{
  "num_hidden_layers": 13,
  "n_experts": 64,
  "experts_per_token": 3,
  "d_shared_expert": 64,
  "moe_layers": [0, 1, 2, 3, 4, 5, 6, 7, 8, 9, 10, 11, 12],
  "router_noise": 0.3,
  "lr_router": 0.000515,
  "norm": "rmsnorm",
  "learning_rate": 0.014,
  "batch_tokens": 65536,
  "max_steps": 4189,
  "dataset": "wikipedia_en"
}
Below are experts of layer 4 (counted from 0) of a mixture-of-experts language model. Rows are named router (the router's row for the expert), gate (a neuron's input weights, with its number), up (a neuron's input weights, with its number), down (a neuron's output weights, with its number) and show model dimensions 96-143. Each number is 500 + 40 x the weight over its row's rms, rounded and kept within 0 to 999. Numbers have three digits each.
Before each expert's rows: "gets" lists some tokens that make up at least twice as much of what it gets as of all text. This comes from a sample of Wikipedia text that the model never trained on. Tokens count by the router's weight.

# expert 20
gets: ")", " (", "C", "A", " —", "$"
router:475482444511500561578487506423523429597475435530483445516508487535550488540483480504554521483546516515546570445449511476501478477529560532550511
gate0:532525456457470488462508428558529441553542423514547438597519486498475471482502493441467553439588448489509511509470491482545510404519522550485500
up0:519485571537487553504461607474537415482484435550454468532523454453474494531476438549514505413480465498459520486552468539422445512472489470499464
down0:493515513492597559530513512433507455535502430465509430462524529495499448513446464519483419498483529514470522461563507554540564452551527527516562
gate1:488560442493581494506508443525539485450478511533489533493526496517435512505450466531497541548518509555465465519512432522511394504583509563433459
up1:507491545484566482459489551508558455456424478473429531545554498504471531479535569441476467527500561545543444479494437476486490535541510497546480
down1:490546462486484504452539508465497498553440518526500560430455510495454434470462495579496500492454477517395483548511488496501433471453473469457524
gate2:531481511486469547447475611528542532531539585451504478532551590540461486522494509438511433448471453462473482488475488493552509475476431472478472
up2:503514565565500470457513523462516414538449492474495460479496503492475502509562494510485452515496524466458538495567520498478517522460529426490492
down2:484506461435458466555543606482482545473494453500513496520543431497475552519500526441472481540490530530502505395505497485417537505514597520544452
gate3:499508503430448499542516544529486504464541513478483552544559388573579532462559542462506569450535568534440543463453468504437464483499536522493470
up3:400496504549549482545523557569472585468500518557476508438521443411490506581523479431439492438486494530538509453454448478462467569570456494508521
down3:463516574455489556387423500469459531541516487494489456508511521476420531502454524550474462575556443500514454485473471476548520535436543446523445
gate4:466537436549486562452491569566539515512494507555525437487410558501469504533532440485538529475472555479508518458497464532493489539576445575473535
up4:492456470463487517537541539475470509489508506448562551489474490484515581459492486525488448555552536558551540461511465515548425497436504461538444
down4:435529455499509405519491561479454474533483494536547540470515544448557485535488469537510521491489428564571468556509555509491524460462449563543485
gate5:500528486486468486488486449506579521472484502550419577426492519497525536584475497457596494482430456503522486464496440445485455502515502457514557
up5:439467543612480475439523515533469466503456516489471508529459466532459485449529549513490500471471476477468439550548459382449452487495545510480545
down5:547469492513555408488443481545501476516503495520466542523533508460522384534493546466458505497445532479439558480497465508524533440429543448519564
gate6:568518479555500488482496527468422573418486560464448555537543471438495463470540487479453536489549527528506561471439497501579497514456511465549540
up6:548548453480601522480501451497463569502516523470488450543553543494494465586499521478452453540503473501441461517515503444433502492467495507526440
down6:514506538496472463503465538462518518552576546507522501451455418542488464498593513514507568515417532525421522589530519516490504558480417534534472
gate7:385518565529537586509453499574457582497458524475498552493433477465561507512499534444498454447496443489603465499488474524537491445470511512492491
up7:481506468573409494471546483484404473522392476460509460570594512480584537539510453523513456498475486549501500453543442450479535520477435501456524
down7:496515489458538505433516551519548556494441527504526541528505469564513477514461474497583528548559525458474555534473512447506548528451484567521496
gate8:537508498508498453518497516481448519564471514480503475417526481458496527502505501452469452569552545561473507434541514516483472539529513506481524
up8:487544486505476518508488518558438425479474458433524513495547574543495519503473497565560487560465508479456493507458486482492532523551471437515514
down8:506474569551527556502457515497497481522527507482554472579422529424446431488477482518465507530532475439501503420422457483446447505496476468547568
gate9:483482427435542487512485580479463503502510487547496504471577420460482507466456433475412528504511505501474505510505476540434452484516467473485498
up9:464515509500467542461585460428596469543522499534478461551471499505519514526564574565452505447450546512495549495527515579422546558493495501545510
down9:482544567443508510479565431505492517531529451478427461455502482564516498497482522517467541544472496475515544564514451488465507478474486544583472
gate10:508462510536567465467584572492493479521494455470479522525552566519461549466534491507541503550480513528541529420510527544456492447433416539464552
up10:512488509495529513501470543550472504508429467523527513469466521553459500475549564526546532529460527474499538526521536493483553505519443449506499
down10:558472578513531482495510565442527477557521539607563483439511449502527538428530556569513476519457507461491414503489506498563487480480438539508469
gate11:514494509507557520553464491524532620497485437503529499516528546501465509512478437446562503508462522479498518453442451510553417490470480496359486
up11:468459458447493487507448476502472443527517567510527469469468523490431542515554480506486399466448536563574432462505536471535483513595460552512545
down11:496559530491495555507516529499475460511489438544477506461535450460516505512457490428489501506506524495463520466451484479455494434546432438471534
gate12:573530529498491506491539480498515535546568481502511544416536532493537520490490482545459462516474466475499605510533459535533558478524501504487451
up12:444494450574506468531502457516503572404528514443518530503444569442549493595432516523467506484503526496564501499607535503489423513466465536540485
down12:506548548469510449454555486501496498549448512522563487455457484502551522466514449496545509450518473498474439510513504459583579546510607501472572
gate13:511481490505530465521452533484474539462433485488481488517532448490487491532529531547508534542528550547425489533478481511516534576557447503459511
up13:491479509488500397571527412548539508479486508501468475478554545564491509467527560522470545476529428503519469457513507565514485497554525417481520
down13:485477509515489511489506518498500500497469550537514540451480461490485545467479538496478445609521527475490497487528536562508447511372574394453507
gate14:523557570486476529517504440501440538463503473524467459506551508492575557490448571456542490528461482518487582464506519538485523469505487476489554
up14:488498566487483451487512402566467494523438528487470512469519559519508483557546473477529540466503479498521564554486540481479508477467466533525485
down14:478520477536453483504543500497521495625449484412537515548463557470504550520490438500472508526537535553542477497451439472494485508519429499510471
gate15:495573501550477548507568537477529491570574519501475569458429505491528438497457435466577504465522501533490535439544503479540471514473528578504495
up15:445574541576525476486519460430519551466459537526472473510470527454470521548527533487611491510549508568577533493471482510548401512543482483476518
down15:494450399404486446484494531481506520553529502458472533470515484461537489527502547453453491504644473493521508493497447499440505451429527393503574
gate16:494477492521516515490456485493447491442528506557482474502548484515478507547563521556474519429595500478530443459483508469513469463481494528521536
up16:410487489561480427509444505510437475493535472483459487527489443503486512474471530475572547401492542495488453534499535578440519455446485486545490
down16:432514468489547455516463453490559502475442532502502492510545498475532519496497561512454485521479542457448494476423444490481540477508525493554557
gate17:518489499506502414534487513488516527590498473559516510548471493520575520581588469485453558528454516489430438435509547509503538527494505537434519
up17:428513521522545487477512550483455516428479530529547522492554534456512506498520477520535426537552465518544461478505479540471481482470479445573448
down17:504430487499543554525494531519507512499520555463506493467525540554524489491517493572535575489467499456592478514511569465416512520505579537465506
gate18:503488461491481457408461456498538446502487467517546519515439469513520495491470509534502513523554516452467541429477515549516500481493476472505550
up18:535494473513458546498511464551442492453447460492531467546447475473515400513564505482497489505426530485465497481465486523454534470522571475520542
down18:451527511512447475497485529471453497425535445515478552484519470485468537494502413478530532466465495531510440517471488565568531482501455567475557
gate19:548534477495536509479557505493461477446543549495547505531506479499495471468418541450556553484462532505438433512523518525507521478557532539580433
up19:521502570523489477480531545509531515502525529498517529417508480511524523480561482470486548517515477497537529477559542494581485521461553438414539
down19:498508483487443520543494461495479476498506519568439558532542450512461497610463539549509438568585428544586473505527513453541465490504531468447520
gate20:521540530562503483418505480565552468490526511414514493512442515549456489452482513515479488544448529460521523531529552536578560521526470480576483
up20:424478500610428563444465424546528451490532502505484473446549578507528504422498450441462484566461587463470561460525524518483492562503495530506472
down20:491479454534534480530500504433454477409467509496511539442497460463535481593531489482488490476536484530524543427518473570533501490475515475516487
gate21:536517534516556505479503567395436491467513482493471479506510560461530423515571489531457492510494512500522551449494502481581518457531447467490416
up21:478504498499422401433505482532443509471555498516527512443533527504474465485439505501421534517506475544523415479426457523549481560506460467501503
down21:505502498500564470503486466563488504456460523491494524524444426508534539508573575561562449434512515544483508444492492444472569510484528491474509
gate22:536507494551476585467416436556551471483514434527506476453468473495484493507455525477506576510481432464528470509459516469475483542482490491548510
up22:514528473490493506507456508541568523471529507512503542446509523547449507552429488477445421513465482459467474496532511471447568550460495432456501
down22:528412522511443515434510442531557485441486546468447483558448511591438491560480449458508479576506514458543476496470490440591452582485520456484486
gate23:539479452502504512469483608472515508457482555401523524485496522524458507467525463517528560519429482465476454482501519520489473566511472499469483
up23:468534404458534561541481492472467591497517555548578489502513525499555476462480530523475530507469511541468471522517514428426539555495453473459500
down23:541519513592498550464518488480514559513464507491471530460486451489498511534511403482474474478471567475549547501513493525450486488456507431510484
gate24:499556445490542530516452385519525479433487492485514596502463524498463570584496421505519480518472493477493517534519481479526516573437525526465480
up24:543466528516502486475478551534479523531508469502516492499483467510548492500569494497485470504526455563479430548498580471534553482507488519531479
down24:505531482523474507433479470529534482514540525559418538511558523578443481571497471520488500487462543478492503504509481496475470549551500404484459
gate25:491467550459479505533529548474510500488511528461514470478533519538523579515484525506491443551555508546488454594590479457489468444463502516537481
up25:485575542492465516498441471471552451437472514476517469589514561498562461491485472532502568402470481501523530513511483474483534450494477508491477
down25:454519514481484554531545633440537517527505488535459477507482554507517500503480488500482439518564531447529499458524500505471489487515466518548539
gate26:511462508463513556561514539422493448493510492509537502489495564447518521541473490539564489485434471487466491497515518489477564459506586541479466
up26:550536521504470483462587544446588493429418504452514571476524545493442547505471536535510496535497530470517488460524522519586426472536414510505454
down26:483522499586536471544517563429544512554523534491539519521415507486482515536503482528496550525494502453540433519400554530529447618457436460493581
gate27:499537517521519505497490424558459444453503521534510587557407545504512481530503443479493509605482424515477512474455594479418522507486599490516489
up27:466497479490558393473503469532402486468539509488466541546574446478559474544548563554582504497459462510497536532507482511496486542496475461559527
down27:518493470460529507477453489524421482565515538489486460433499487516520512545439510500458548441472446520470517562532522546451462492532406515441513

# expert 63
gets: "a", "i", "o", "s", "er", "an"
router:434489460456571492473474532494544423582535442528493411533520488469546454468516495491581481480496526494500517392461470465482460415472566525477505
gate0:460457541540535446587525471506490444459451484478542502502487502417473495535491489441510447477533483534529468520537506520556511493546466566510488
up0:453491512507535509484546469453441489463574508520573548525447500503543431427574501519501568426501508451525484466462524496495437545554532541486514
down0:458483591567496459554517537445455489513507486496574554501457463534531538488435461477564511546476510529497506489497427491442576533536577441521542
gate1:466415470490468426477514517515445504622605474550512479487513563506428493490461541463539514514488475471376474466518443496452487452562562528461522
up1:510463533517605449499483414536453468512470555541529465481557551433525490461466534450526480456533465497420483491513489538478481442527536506407493
down1:479516490538515528469475475489543501484445452527514544496560456513468486512581470489518471539516511526558468458502520564476443488475462511512450
gate2:493493512463547456426477497592478521482506498502461517442538448444525452521551419468546457511462451506514504526497558486486493422532468565515491
up2:512411471417418467408475507474448524570575537494494533468508562527503554505489420462493465494514472521561470526523508406475537457481521459473546
down2:547518502559567501511491469536506510476496558560469560528492493551447499528522497524423589547488568517435480472491526486511436542536499531527452
gate3:517566432489517530471437535486482487468561456479457517587409485525502476545421585473465520401535507497534498452491464491484458546549488451537511
up3:517518533536516457495442471561441490537496446585456515526524494440494475468540480516536554462472523494518478490468511513510520496547486477440579
down3:479442452534462585517550543535547522468544438566439521549487500520510476516550522545430526539518474483426569547430528544508505468527453508468545
gate4:496509543459487440550474412575528474568481536487552443478547519433496456511563460482529475540535506505456498495486486501525488524506501489453492
up4:492488493457500472502544454441478495600502538500502506426506511541512492536505506503449485520533461463444518489439572479550418444526497505529477
down4:546448523523519576489524542516507486547469523538469584523455481544522491433560516493475512547497447464518570458505542469454466471507485516537463
gate5:478531516477527464499502500507529490598460491434478507548556531512455527484502473478500490533451452468586524485462432509534592497477536433509519
up5:509523449522476451475519382477421447477504512503535502515507487456454490506510552470602500531456449516582470554532441480531481490516502548454504
down5:477535482426537549521486500493481540478467474451478461541511520548525527528459466566508494504517491550544482524534528479546500447511562518488554
gate6:514524560562486554500483484558486501498537509400496468441546563472503490481501465556515494548537571519497534439493528462512548523470465507482488
up6:537502539507545525562488542469474537527508521448469474443431522480476533524528500451520452400492468543567504491477494478508443513589458559463462
down6:543488469459516539534503452522479463550536550525474510451531403524504497547527491509460530501487473508476518489518484520439455443546511472474480
gate7:486485534459530565544511573533559474536501548522470448482565468419557478526465472476474432524463543586423529538523521459463536515471545468475534
up7:472529507481580558444529516490519451457554546476445459483497458551468478543425485444506474506464586446461557507439469515543529429434435496572555
down7:481505500546556468516466483510507543478468526423499480518543479512469498455499445508474549474484441484559503495463413473518486450445502542492479
gate8:556544420504544466482465535542472542581532461555495510504497561496592433507523580508462518498486481442516612477503443529496453494530517472478530
up8:379494487493526498491571568536505460431496506510499500580491528568480445507506570491442506545445533435501488416520546521508478470499480531498485
down8:535495500518439530449552505470459553475450535426481494518442502520446534533530545544541432457570485483535425459499510549496497461589516516478442
gate9:442531534542501492548512545454501493520489531516529554408470455458472541516532460498518508535499540535512571549473468407432490458512503466485404
up9:590453401493521543498480530510462528462556537498489528524495540464434465477470511492489582508520432528545511510552452464556497546480523515521444
down9:496472445558443495546486473441480549438556478527547568455480481476457475551561483430454534518504573496456506454443496534503496591490426510553480
gate10:502526463505585487513491468518522442449552508468532510523519443523568453450458548495566468530592435536462477477500486535483567534565566564513489
up10:443465511465422495568470533446513450557452526500547492539432497516488466459433482475491479501430509531572465436522462510483467558503499499523461
down10:504523521490533483475467588520480558489496490468397507454458474536468535448506444578519477504474425504494509503516473464521527527482582504503535
gate11:341472495448506491463542531473545463507549523510400516467466502485458487478418484502515478448530528521531458554516506517489488537538525561527515
up11:512463442479550502476548476504522530515455517449510527616573494387508522449480519467471530567575525495423452451451503502538519482441472491481551
down11:580509547527457508438429525482504440532469490515475527532457485520491564457525500453525454541551447513509526488470483473506463427482559496572481
gate12:503465476484520459408428546465461517503530529488608473483448481546471540518486494504567553428410522500486492463491544536467566532484494492454505
up12:502493487436480507478461474452434443582464506454519421495415540508531507554411528492560518474488437461445512546472507519502549513427444499482515
down12:555543489454438455540435557487457484527541420475479495543381469508586562467492500525549503536453534478481509500440610436504454518464471417468584
gate13:497528525505466551519456564505521462515483521543501474599537538447546501471507512430489560592514554486497503485513479551431449429557511482491491
up13:452523536473491528478505495517455533494507496518477533475462434492461505514467522507480464407528525464507514518441437591520539591497445499510539
down13:468513476453485523558522551504468463507538543480551522611456554481581490468524437487425507505535527487497498545497524495451513484558484459509516
gate14:616456488432526557475506480458451595543501569514488496491515460508529454482516524570517477529471510484462475456500521517519587488473530530526554
up14:451556534533552538477489565523474529540488481503491411553502517484509460495468483478525446450429476425460510520547499587547463460489511493410560
down14:482474511494522531533521499464427530492515476434471459500448442534523480471447472485547504486487478497495555559504488502496504523477517569525528
gate15:519508518505536426475522507548475528531445496475532502478468510463503468467462522505478478497518564519506464595485466547517490520524531475494508
up15:540494467585522541500454531562482551454523547491471537519494529495465517565469479529496500569475509504514522529559491618484403564494432476476523
down15:446525510433481474454522523457542448438473533488509441564477527438498514548466496549497497575535416502431518546556485453527494519512552488453438
gate16:509449519576525504522474423530524474521505555454542428517523456521517534494603497468566472508451430534422510476512513499515489462480494509512539
up16:484530569493510494457499479519501486539481530463519492478510533595386511535481541539484526424467476471455441449421508464476513477490527459486584
down16:544537493531533520538461489497456555486495555522421535507460514492602535518489432470508511501534539571525472513574532574514452541501480448526503
gate17:508460505480592459474535491483511564483530475578420488530530471377554477527517529460425473510481544434541511531542494442521461491419512492479478
up17:521486513508524435438489425469468552451527410476441541420475528526545452525465530401523527543540470490528492505526532415545426474574466486521508
down17:423548447475541533533452508479493522522529451373510603519486500452501513480501422481502576531459517495609481494465369507583497462493536468469496
gate18:552528527529495454471523494544516549510538553513512539516413455492534487515501514488461468417483499539514430501498451485499473459515515555517552
up18:520529476444563516477479478424446557449483568536469455435511483471481466577482472502465448450514457520501601636454514530541505435496548550528503
down18:528504500501522476511508493450467448536475562485572514478536504486530459488546503551442473489552441497421501530494519526526508508512508497549600
gate19:468433537493518530499477461474538469478505511503530512550467544518519526444451548571497571487504571572488517555553543476543507466529474494527475
up19:511481492471500451503416526462478511507540486506558536504505452511472500553482517498523516466440496420508572467468494596469464478544498538466447
down19:552550447482506476452452555471504412478502494518493465462511526508510517506526432486493426436458505508514499416500445565453533562497595528452474
gate20:469521473540573513501546528466530527516579511565476469550468449474517551447499513469482503528501501529439525459491542440449582460546529562537533
up20:507457539453444430447472425475434472431537516498490432544481512491466486522459544539514485450513503586547478448557479513515446474425541467557453
down20:492467584526512527456457556509487469475552482492495576544442492518501495550482550471486455504581564500592503493509583508470508550577609522532454
gate21:580424501464461480482501546538506497466428503561449487569493477530456491472489576427493485524528494498437463479541529514503478425440537417480544
up21:426569485471547547505502441495454504501518556509511502397536486415508496524536470495506481505557552555450465520456458496536474491550513553530511
down21:522501486549433423442459539429457472503451463448571530524530543531464470482519512492524563498482489504486521418567515507495498504454553510513420
gate22:501463478506480500529494429546521517473521561577468526510544484448470473527543448490532491488549555527472471454504464521521435540553407509428473
up22:550530489464487531462461527496482513477577493452520519551532547488537501544493497480471511477491554543502525577518443597534553549484399491475507
down22:565543459483425514509501483434488554464400453560560519508539533490517435525476471495546485545476546507548463413504516546504466536520524459524538
gate23:545487501456485484431423545466562472456494442494441511537457503517503522506558449482515514534482500409479510522489497503537484496524534458559539
up23:466459552503520521480466568385507469478551477541422436435444511518537519497484508434513571539538533465497445508485457491469511511547486453482464
down23:535465543441539495530485510472466530520529544517479462454469459558556462491527510548480540496528484418480461519486472468552575493490524503462505
gate24:483486485512560542444470507510513481440503479519457475509544525514445539474514565503546513472511494584526486498402485526460511518559505525482473
up24:508478426519512576469486420484494456468558484377440474531454455492503518511486504532566517534499512475515513461472530501557463435484595531565399
down24:525547513448519516632552486522531508565513511510506519465573527453475477541522465394495501479467469471504535461605443521487551472465499480470531
gate25:539510500458551561492428477500492546522517516517580439482523521520538480431463507501471518400421495583461503474531489472547520476415533442531413
up25:537454545545582514515514540470490471545484479414498502515463521495469507439477480444415497440438584443487561508434487490554499519467465534522544
down25:474464486549516472558462477464530490552515516478499546511531466575531466563503485500463436595513452476520457467467527476451442490524458554495529
gate26:471587503465497561483576473527462431536514555585550494482449517459531531565467491499473524439437490455571488486496466500499476442520459424494554
up26:496546478550544456551470521530429466584477533510537473535553541501496505499531554502491474490565459476441467502462514486508474504499501595563503
down26:481524504504556461488460504499525579484405451470560517477553512465506507512482473509566467527530561425432468532485519447448443526424478605509488
gate27:491509542444535522480511463578474486463450408505521525521445570434487482542523516456532472456460507478471477446519566493520489528511527460473500
up27:551513499500523576485475538460474504539575532507512547453546465491512445565479485557510517562535529454507548536523504512448519447507488503524553
down27:547522507492512574481481555471468535515541479499468525450512527437541475512469535499569500537520560484488462510466479482484526477506601513512481

# expert 16
gets: "i", " that", " a", " we", " he", "um"
router:468488470493484526581494537467571448543499438522451437517495492485523462550478459563546536440552524539539556453456493416495502499511567536556516
gate0:506515539562495447591509457469524485520530490560508449471434509539477517546497518489515547505512480488489513542525541468565510516559563495497513
up0:414570484445500489552525500529489503507488517540495530512487569430498523488521413468494529534467530503504404498520546502554477501504514548474513
down0:486502532477470489559456509510487524465514531529499563476449479459420498530571521498562484507446527490526500511519505519431479484481475456511403
gate1:532482464498497482495462448444527476543490437532512553504516506501410460458527520539513529581531578478464546576519431507456504502569535525450511
up1:529510544511510553509492494544468472482441465515536458536446497483535515446447463547562505449576478487436537460532444582480530530503550529542465
down1:481449600480531479516455525509511559458535495515499523532506576503541604523512439486438507494542512408398437366541442552522542516486486457497537
gate2:491483537432462511510471499539498470525486505452464502456459557454560455546468439495508495501529576566479467519526503472489506484493467528538467
up2:480518545503444509396543543495506460449484459546430451481440496512459508497473495481466574474524529492527471478492484452492488502483484550597536
down2:498516497501538520524500421489441473462452568461531474442569543561484533428484537535543461529494414458519492486522482486478512480533426516490403
gate3:530528453396606522514465527513506535462422491558479553503537416490460487455491456525596488495515391420495482481485471514515556444473464464557560
up3:518501493519486461475496526452509470504475490502518471433541462530557490529460504414565514422506472552475406510491546514552493494491477420516428
down3:534560483454536496508500556454514583485505479504520512477543523537493524501541476525465464546477475481470440513497532488518529527567446411472441
gate4:526484534453555505442467476485473531532442548476492521529563505478509493541478525460510480510410543489501542484498532513510467508561449505506469
up4:488475525534535521535513500569484449479487501462546506492459475464502473571453520523488440528534486518450488397442513453487501566468504500447549
down4:558476486462511494543544511591479457602470564535490466496499488535485514543591467536491539561526565426459454528493526478545431490438480490493533
gate5:503555481444431497519509476548433426501531525520498553510483538541515461508500475484521523445565468502494504470544465519540453415532558549561497
up5:458496529457503507511432503517524554479441448552474391516450548500464413516547538500512467470449562474494510564492536530538537464482497550456492
down5:527464523461528478461493512511534501499502526507531529519389428494481519464438481563491543417505488489527536459494487554541478434524543480508475
gate6:405540530465513555495493496526465537525473472433510553484496522505541539442485479481489507517508492457466531494542485547557479492556458482463484
up6:506500522506504505503520501527494439443527479553459456531505538480447442554493502517498468495557510487521497456495457533501473598471501540455531
down6:393561516528457590493485482480498459523470492500483516520494560506504479432511522492467501510472496521508564432475471433520503497571571512512507
gate7:500506559511515532414518544555566539456532470486421468466463534470490523501543469479556453514483497450589513470529479481468520482454572521478484
up7:425515494484487441596572552517484470466588465521471501537457475486504450489534500513478540510541512455588477554465560441441597494579483514442487
down7:525589530477491545471482495436492468444473500454432556472458523420539552543490527628523505463497568465489510504484482554529519519509508439440478
gate8:469466534460481489508486473513466508500458525488574513500537465447522543515511465495525534462554520512508444508591504514483463543527518578569569
up8:534498465478533544476537522546519461486449458538514543521451476507506474544479581489503504516495475474486576489465526523491521541537488590583468
down8:493522503533529498450515493477528487552500610499487530465507518541552462555453475530587590528429566513520503472466501524594481487444465511491432
gate9:496487473521506530464480525452503537516480543479536537493501486550433460534508474486494459520519468466524476500559477495558530559445531540516472
up9:505518470479581431478488471474473527506520599468453501567499473461531422469444427505490465517457504464470495517528530432428537497470569467378497
down9:515450503488521509552454540502477512501518536540537547492508559501548510551483479542551544559470427514520463508453556569479488472556522539524565
gate10:462461512498555526490551408454438473506536507505476462486503484506502546552479539426561435461448517537518483566490495568502513472418550436551547
up10:427514568504526521446489502485524430506559538467466534515533540484483564500484488548515507532500424560497465550565468555414411413525554445522454
down10:427478548461441482537570485522484554515571470485495506522534517561581543510484536526533476516473433521497432521503465552504433401491525497471500
gate11:499503407499512480503472584494489520459487519453539545461515464438526472538487495527450512474540472522490390451542422527438460520502545581600532
up11:569484528547534499503541475542427546535504486521531450475525427454484454458553484504515448519441559474441506474516464483494444513430533430460479
down11:506410556530477470488506408473512545485508536507447483514499471489456459490449527470471518533496489567444486511529476452450542546490506447505497
gate12:547494499499541574494514499543498458496520520503526506490487544506529455547495482611571471500535479552422501452501457477389541517497494539558506
up12:495421550437455592486467481494457471527506502451539484525530502501466485477459513465525501493470523486550595473556546437451436522533557501439498
down12:514463499527494532537407471540406487512507448486558521506445517481538487481511533433473512529443567481431570431498572484495461564496545483456453
gate13:476439514495567498459437515482419460489555451524518412578526519512465499507517478494549453512571544542468469499510560506476462552534480485527444
up13:495451504534532457450523534554523434541475486452480490493575527571524508552475524528539540479491460478539524474445453538593529420496531536490483
down13:445532519531564563484491467540544459509477500506498503536519494490466494410451482487490523595582422559522518527489487474506543551510499526477485
gate14:459503452510475489484541473463426473569547511494513523454464465502548517435476524544578605526569468466532494442442493435520556493533558530425485
up14:504520547607428487416464517496534471496524513456520538474512520530462535527491500539523455523495508488551483484549561511518506584544477426534501
down14:540508510526502482486482464553514498554483509516544483440504495508541453569500490541549525529496485549500589502565523431513441578519530583419475
gate15:448556506484484551523519498494514466564507544524530490482540459342392470560489507482508492485477550499466492498513418502435484571507518433514588
up15:516510518434485453598550462514561465543470536491430472563517443450499479463488452486564542504531541555471519454563490447607532507569534513424500
down15:493522474525445490504611454474510519604490533524479502448490451530503471559445494491446593413509500465503527565503487519556515552462502531510497
gate16:481490458441484474492488514484538490429513471566519498600494543519447542509513465527485569466509542548465519471613460539518503555539483533518526
up16:414518465419466544506534525495484540492534498576437562458485449488500497516533465524470519537547510551456532513507549473480497496566428516444543
down16:484507519531515411547504461527449493520546504455467467561474446400533557455505503544534493488481546492488489470522478451482512411539561502499479
gate17:483549512508554484478527517457571546457481505524551592472444489491456464456511504509510554544546579465528535499474518498563471568498453506543504
up17:582502474453505503480527496505525456457528477455490547447550468516443533531462513521548503450459488543532625524482547531543478469523432503488464
down17:494453548482478486499498522491543475500463476453524567443546539466475472508480491481503460547503448459547496477488480574456477520558468510512506
gate18:433473531565505579466512501509388488481481519527579496441520511485471460481510457535560490530503529509502549573537474532494491477457514550605432
up18:479514539423555507490523468472463583509524508440468554488460490453546489489510534499458504443485489505497539484523497499468512501473420594447498
down18:489577517526544476531451464436525458485554574440502469488497468510582481427499506519509466490498470487533546487485499550492574526551463547577495
gate19:458437532492527492490482547540468460460496503487533439489537478472517598427512510517462512494493515532584486511547439486459470558515567495470490
up19:630485416571435482479447509498501556414464534474580510574486518473559514595533491400470499512473549534489478433437503515490496514537467557472533
down19:516520492467431454469503483564448520519421460459554482543590499522512536506549550535503515565522531499584508553467512476529492582440516544505521
gate20:554583504512446517496458490521492502547457517589464512526519560460517457481502506462455549515542504488550488465475524480528476528470529478431480
up20:508484500555480444442524490507450501492472507440486417511546541513549512458473486474560501481503510475493482506511531499518480526554502495459587
down20:533458545502460452485529525563508479498511545498506520488545493529443517466474541560480472570479450482455512475470487509465445503482498467529515
gate21:489466402503522562441461507559497440492476451464532508517498418452505523467507464461435474442511497384459467482556446531424428436493533479544448
up21:505516524517461482471484485548488493492483485416560512584519553471542475472517446471438523505494527501565483461504544487522474533461550444519474
down21:456487499444512492479504517481493542430475511479473519550456509475521477477461498559481451440470491445471570562518502413446486480500477498485491
gate22:544522571489510536483446490472525463479583593498491463548476556395486511475455603502553502455531528610498523538430531522497443537467500499449488
up22:622475416501525537565471569465507559493458443530478554459471535533464553514485538538454437475552509456484516562497552484541459543490486532450521
down22:557526529591484482487468474483497482468498467554533549424587537493491490547467528451483527526447485503468477483493499456568486550440556510490463
gate23:499500538437450483553506489529512546455547524474481529508522422453456509506538508514503516442472412580439500446456512504481492524514467498503511
up23:438488494503438491543469466570523536485458517595499520483492554448544479521559507551551566539521504540570470533468496522531433487503566467483473
down23:536472497526493456502479537436466457513458425579545494483514554504532521533469523510516510542523530529523445524503475536449533550529506540498426
gate24:486573533484559546487564528575546511522496480526477398548529530537470459482488416530494518506555471569478479530541446501489492579487456510510551
up24:443553417505535485468496522495514522444570520538529542496521498455460417399443488479504517533526456549501556530521435480480529419539480497482469
down24:531493526438452520539471504508552461429502484471511569529499487535443451459444499459476518498552355480475507527501529437478493534566535520492481
gate25:451499551468422526504468526486530514452500512444450483520610487410488519493499483493500513490539465580511489531451511465559551476525492506517461
up25:546476444456527534533421450499456531493486480472463499486484545417489460505516472411391502498544512488644528506426593451519495511480473491516496
down25:467527438445525574526531463472546429420455505501552521524520474537470491489578498483473423449554572507512540547537497518497574562521512516483497
gate26:524535501501520532570575570445484498447484540475525441495484539517525493492513473520499557533459571458508499497464411493566519498445503525447469
up26:494473535537481512436529558496586455512438526427532438560482480452451486486599495479585550497436529429535491495433452527496527510502464474459544
down26:528510449469557516464424488555482446441459534474544490461530411535532575467524495473550496522511529468463536559568528509476558483497586478460465
gate27:484494474454406521469468553474567503560515514510486491512447506580544490575475484489494496480543493483421519544481585529441477525503536539523479
up27:542444450452563473513521547489502542500459549455469499541525511506523490480445503619543597500517544554531538579463445563427482521501462504387483
down27:561487482513529472533486446562464564451506440479444519443418514521484504449572457519540409467448480494474433482525430437514497449459458528527428